{
  "hidden_act": "swiglu",
  "head_dim": 64,
  "norm_place": "pre",
  "init_std_up": 0.053,
  "init_std_down": 0.0,
  "learning_rate": 0.0104,
  "schedule": "wsd",
  "dataset": "wikipedia_en"
}
Below are experts of layer 7 (counted from 0) of a mixture-of-experts language model. Rows are named down (a neuron's output weights, with its number) and show model dimensions 0-127. Each number is 500 + 25 x the weight over its row's rms, rounded and kept within 0 to 999. Numbers have three digits each.
Before each expert's rows: a language model's description of what the expert responds to. This comes from a sample of Wikipedia text that the model never trained on.

# expert 3
Lowercase word-initial letters. Single letters or short onsets opening a word whose ending is still to come, such as "d", "L", "el-im", often inside species names.
down0:513489453526503497515510522503482480472496525481503532486513502531593498499499488499499471453479516485503561515487551514468462491501516515517463495483464513515496514468492562498464496502475477545509480489507503490524496524469498506498528529462523490504522448518458494534516506484484485436522509501487508499523500514495497507468497458482523509466475504456543516499511431519504506496484

# expert 24
Capitalized word-initial consonants. Word-initial consonant pieces, mostly capitals M, B, C, P, Ch, W, that start names, titles and terms: M|inister, B|JP, P|apyri.
down0:421492491487540532463495486525510463531476543497454485526495484530535509479491495552531523510490536528495453502513538541479481526534543509468517514480468546481504513465508448512504501514521490519474537493530525458516520497501495489517462524489504484517473465486518528447485508510506510492509481517483522515497515499501497468511495458493497458487539516515512487491528474468489481467532

# expert 0
Lowercase word-initial letters. Single-letter word starts like s, S, p, t, w opening a longer word, often in sports texts: s|oldiers, s|ets, p|.m.
down0:493480497503507508508496454497495508503537498457522489474498527468502527473524492489512503529467543503475466514502550486541520529584527498518473506567515493511546517495492505485521490497504525489494465512458502527475467501510462526527505496476495471480487470547483533524488473453489512475504516517539468524525489494497444510469494522543533507474535514507510486509488511514520537466542

# expert 53
Latinate word stems. Middle stems of Latin-derived words after a prefix, like subse-qu-ent, indiv-id-ual, con-stit-uency, com-port, and starts such as comp, act, re.
down0:455523507463497494478482507508479481513562482519502462512486451446496499514507461464465522519526519500498508518508512464515513514498478497512464504457498499530526484537534489484500512500497524413517484495507458484506503445497493483484491496481523468524511524499541523500501494489493499486511523513491477528456499555534493488430505559479504489499495535498487476506487552531514505469505

# expert 57
Opening quotes and pronouns. Opening quotation marks before quoted words, plus object pronouns and common short words, such as "idleness, them, it, work.
down2:550528508496466531501489512452524447506523488473521530513518498514478488562510463489531493519514477488505508469534491498525538509502479500474406520522492514521502486496544517484460515505529478501482543548483497468518484500548529515479505501474533491480470551490509494522492523493498529521522515531514531469498476487516520508519515515505455527512463504472477509486510505512471449475493

# expert 30
Word-continuation pieces after stems. Middle or ending pieces that continue a short word start, such as -ing, -ow, -ed, -are: aw|are, f|ight|ing, unaw|are, S|ov|a.
down2:512498519504523499514472476499483503499488542501500478514466520467502474510498495502495511493577546474491480470531504531502466516524538523493427522488497490468517471477468448467508532512499542522503454505505492464504488519523516520517514513471515446540522503461479483531488515506490514504515487444505511507454494468514468506496555551510498508494490532525514565503512474507522493493495

# expert 2
Lowercase word-start fragments. Short word-initial pieces, mostly one or two consonant letters like st, f, b, t, sh, beginning words such as stream, still, State, burden.
down0:487508514516455427494492535491503500496519507494504502519489515514482470523496438505562461468525469453505471538516476535490519508524469473504499509488488483537484535528476501508481495503511466518495527491546470480512492474548526519524516554521522521489484492472516459514463507485496489473489498496536526480483521503469556516539503543535485498509470492513499525517450530484489480500466

# expert 17
Table cell separators. Pipes between cells in sports and election tables, spaces before vote counts, and letters such as r inside surnames, like Linebrink, Vandenbroucke.
down56:544483520537474494489458535522530509469493434488493489522509516509516487461514453503504498495545537510475522476492511503537504478504523511477474487517497497467507498478507507476519468420486464499491512492488465523513496489439484468506488510512485500478519525462485476540479540520532538501518501465501453473456510494527486492500544517530522461492461520488536495523483505488520487452512

# expert 27
Word-initial consonant onsets. Initial consonant pieces of longer words after "the" or "a", such as L-anguages, d-aily, r-ationalisation, t-roops, fl.
down1:484494491500501487488508517502493502507486462515514475503516482517554526464512499480536457545499502495473498503512517519502446483533510474569499498460524520514502496469509474468478463505510497509482528519520476454524522465431567528494489476504493480486516500512484491482471515498469507526538496514495481458524499482487543505493503536449493497549513500500522478497535508462528494547557

# expert 15
Prefix-like word openers. Latinate prefixes and openings of common words in prose, such as ex, pro, pre, com, trans, dis; also opening parentheses.
down2:545533483545483503455513471508499503493493518507501486520494546524490479430463495459517470501531500499459543450463526522436477483530476512523486520462497526511510510521476514503453507515490478478488510475475513480492501498496460484522467492521472490474447503473489537517504466487527470562506476485486483525512488533515494454509496487511495524483494470494490491491488482511440486525485